config.yaml
num_hidden_layers: 12
hidden_size: 256
n_experts: 64
experts_per_token: 4
d_expert: 32
d_shared_expert: 192
hidden_act: "squared_relu"
moe_layers: [0, 1, 2, 3, 4, 5, 6, 7, 8, 9, 10, 11]
router_score: "softmax"
normalize_top_k: true
routed_scale: 1.0
balance_loss: 0.000231
balance_bias: true
router_logit_norm: 1.0
n_groups: 8
groups_per_token: 2
init_std_router: 0.0155
lr_router: 0.00207
num_attention_heads: 4
num_key_value_heads: 4
head_dim: 64
vocab_size: 12846
norm: "rmsnorm"
norm_place: "pre"
norm_eps: 1e-06
positions: "rope"
rope_theta: 10000.0
rope_fraction: 0.5
qk_norm: true
attn_scale: 0.17
tie_word_embeddings: false
parallel_block: false
extras: ["capped logits"]
init: "normal"
init_std_qkv: 0.0312
init_std_o: 0.00636
init_std_up: 0.0312
init_std_down: 0.00318
optimizer: "soap_variant"
learning_rate: 0.00656
lr_mult_qkv: 0.5
beta1: 0.95
beta2: 0.99
lr_head: 0.015
max_grad_norm: 0.5
warmup_steps: 107
schedule: "wsd"
decay_fraction: 0.499
decay_shape: "linear"
final_lr_fraction: 0.0
batch_tokens: 32768
max_seq_len: 768
doc_mask: true
train_tokens: 215400000
max_steps: 6574
dataset: "wikipedia_en"
Below are experts of layer 2 (counted from 0) of a mixture-of-experts language model. Rows are named router (the router's row for the expert) and show model dimensions 128-255. Each number is 50 + 10 x the weight over its row's rms, rounded and kept within 0 to 99.
After each expert's rows: a language model's description of what the expert responds to; "gets" lists some tokens that make up at least twice as much of what it gets as of all text. This comes from a sample of Wikipedia text that the model never trained on. Tokens count by the router's weight.

# expert 30
router:58 60 58 62 59 44 45 61 35 39 38 62 56 57 57 33 44 38 53 60 37 48 47 61 51 38 37 56 43 37 60 54 45 59 36 50 63 38 41 52 57 39 38 61 63 58 43 40 37 62 43 64 41 50 50 38 47 36 52 60 46 61 60 40 60 41 63 38 41 39 59 41 57 58 36 60 47 59 65 60 60 59 39 38 57 40 47 63 58 65 40 42 41 60 38 54 42 59 51 60 61 59 44 35 38 50 52 65 66 63 42 58 35 47 51 46 56 61 44 60 41 40 40 65 38 63 63 63
Digits in numbers. Single digits inside numbers in tables, years, prices and coordinates, such as 1,503, 51°56′, MX$315.
gets: "1", "3", "2", "8", "7", "6"

# expert 29
router:58 55 55 64 61 40 38 61 30 41 39 55 53 65 64 34 36 42 37 55 36 33 37 57 49 38 42 48 48 37 65 58 37 59 65 59 52 50 42 70 59 48 65 61 61 58 53 42 44 56 45 64 46 40 55 45 31 41 62 51 44 55 58 39 56 29 67 58 47 41 52 65 59 21 45 36 56 59 50 55 66 54 52 42 56 34 43 70 53 51 37 31 47 66 48 51 43 56 44 56 53 49 47 40 68 39 34 54 66 54 47 60 48 39 60 30 64 52 42 62 39 35 35 29 44 48 36 59
Table cell separators. Pipe separators between cells in wiki tables, plus the and sentence-final tokens ending in a period, such as time., ion., them.
gets: " |", " the", ".", ",", "\".", " time."

# expert 15
router:59 56 55 63 60 39 28 60 36 41 40 60 53 48 68 43 42 44 39 62 37 47 34 59 43 46 39 42 48 46 61 60 45 53 66 56 56 46 42 68 61 44 52 60 67 66 57 44 43 58 42 64 51 39 41 44 39 52 59 57 40 60 59 44 67 36 63 49 51 42 78 62 62 32 47 43 60 59 47 61 55 50 51 39 60 39 42 58 56 52 38 40 42 60 41 59 41 59 63 48 67 61 42 48 58 46 46 38 61 41 43 65 69 68 54 45 62 57 44 53 36 41 62 34 47 44 49 53
Table cell separators. Pipe separators between cells of wiki tables, mostly after numbers or names, plus infobox labels like chronology, Born:, Died:.
gets: " |", "|---|---|", " Born:", "|---|---|---|---|---|", " chronology", "|---|---|---|"

# expert 28
router:62 64 57 63 56 40 47 61 41 39 51 61 58 44 53 57 62 41 36 54 32 35 45 51 52 45 36 44 37 37 66 62 55 56 41 57 58 45 44 24 52 41 56 61 51 43 48 40 42 62 38 61 44 48 39 36 40 65 48 58 44 60 61 37 62 44 57 43 36 40 48 54 59 37 47 50 58 65 48 62 56 58 39 36 61 39 42 52 59 42 40 40 53 51 39 59 38 60 52 66 63 55 44 46 44 41 66 53 58 44 38 59 37 30 56 75 67 62 36 61 40 44 44 55 42 66 54 56
Taxobox Species field. The Species: label in taxonomy lists, plus single digits, accented letters and word-start fragments like rep, inv, an, his.
gets: "2", "3", " Species:", " an", "á", "a"

# expert 42
router:62 62 57 63 59 41 33 61 57 36 54 63 60 55 45 65 55 37 45 62 38 57 41 60 57 49 42 53 36 41 57 61 36 65 36 61 61 49 38 33 52 38 54 59 56 49 35 38 36 55 40 56 42 41 48 42 45 69 60 60 38 60 61 42 62 37 45 38 41 41 59 64 63 47 40 57 59 57 42 55 40 62 44 34 62 39 37 38 62 57 45 45 38 58 42 61 38 62 53 46 49 57 38 64 50 67 52 61 63 50 38 52 44 36 50 39 58 63 39 53 37 45 46 65 37 43 62 56
Brackets, symbols, formula subscripts. Opening brackets, quotes, dollar signs, and subscript markers in chemical or math formulas, such as O_{2}, CH_{2}O, ( , $160.
gets: " (", " \"", " m", " $", " r", " n"

# expert 27
router:57 64 63 66 60 40 41 63 49 41 40 63 62 62 53 40 40 34 57 63 41 55 54 63 65 42 35 61 39 47 61 60 46 61 38 46 59 40 36 52 55 46 51 59 58 63 44 37 39 61 41 58 42 48 51 37 52 52 57 62 45 61 61 39 61 41 59 40 34 41 48 53 59 57 38 65 57 60 52 64 60 57 34 38 60 46 39 64 65 55 40 45 42 56 37 60 37 62 50 49 63 56 39 40 44 55 43 54 54 61 38 61 38 42 57 53 63 62 37 62 41 39 44 61 36 51 60 58
Digits inside numbers. Bare digits continuing years, coordinates and figures, e.g. 19|3|5, 51.51|33°N, plus some CJK or Thai characters and repeated surnames.
gets: "2", "1", "4", "7", "3", "8"

# expert 34
router:62 59 59 55 62 41 35 52 52 40 58 61 53 58 60 61 50 42 45 60 36 58 42 55 45 40 39 44 40 41 61 60 46 54 46 60 62 40 37 35 56 39 44 59 59 63 68 45 40 64 37 63 42 38 39 40 37 49 61 62 39 62 60 40 55 37 52 40 41 41 32 66 64 34 38 52 58 60 51 58 54 61 46 39 61 37 43 45 56 52 40 38 41 55 42 61 40 62 65 43 63 68 38 59 50 41 59 55 55 49 37 62 47 49 65 40 59 60 41 58 42 42 44 32 43 58 52 58
Coordinates, Kingdom, dates. Kingdom: in scientific classification boxes, degree and minute marks and ″N in coordinates, and month names after on, like June.
gets: "°", " Coordinates:", "″N", ":", "′", " May"

# expert 39
router:59 59 58 59 57 40 65 58 56 41 57 59 59 56 41 44 34 40 74 60 40 67 40 57 61 48 39 65 37 42 53 62 41 59 67 59 52 52 42 54 60 47 61 60 57 34 44 39 44 59 39 57 40 50 33 40 73 51 37 61 46 59 60 44 60 42 45 39 33 39 62 55 59 60 41 54 51 59 64 59 59 59 41 42 60 35 44 57 53 61 38 43 39 60 38 61 39 60 63 53 41 58 40 60 58 62 57 66 62 56 39 54 51 57 61 44 56 59 44 49 47 41 39 60 42 46 65 61
Blank table cells. Space tokens filling empty cells in wiki tables, especially election results, plus single lowercase letters starting words like m(asculine), r(ust).
gets: " ", " (", " f", " m", " s", " he"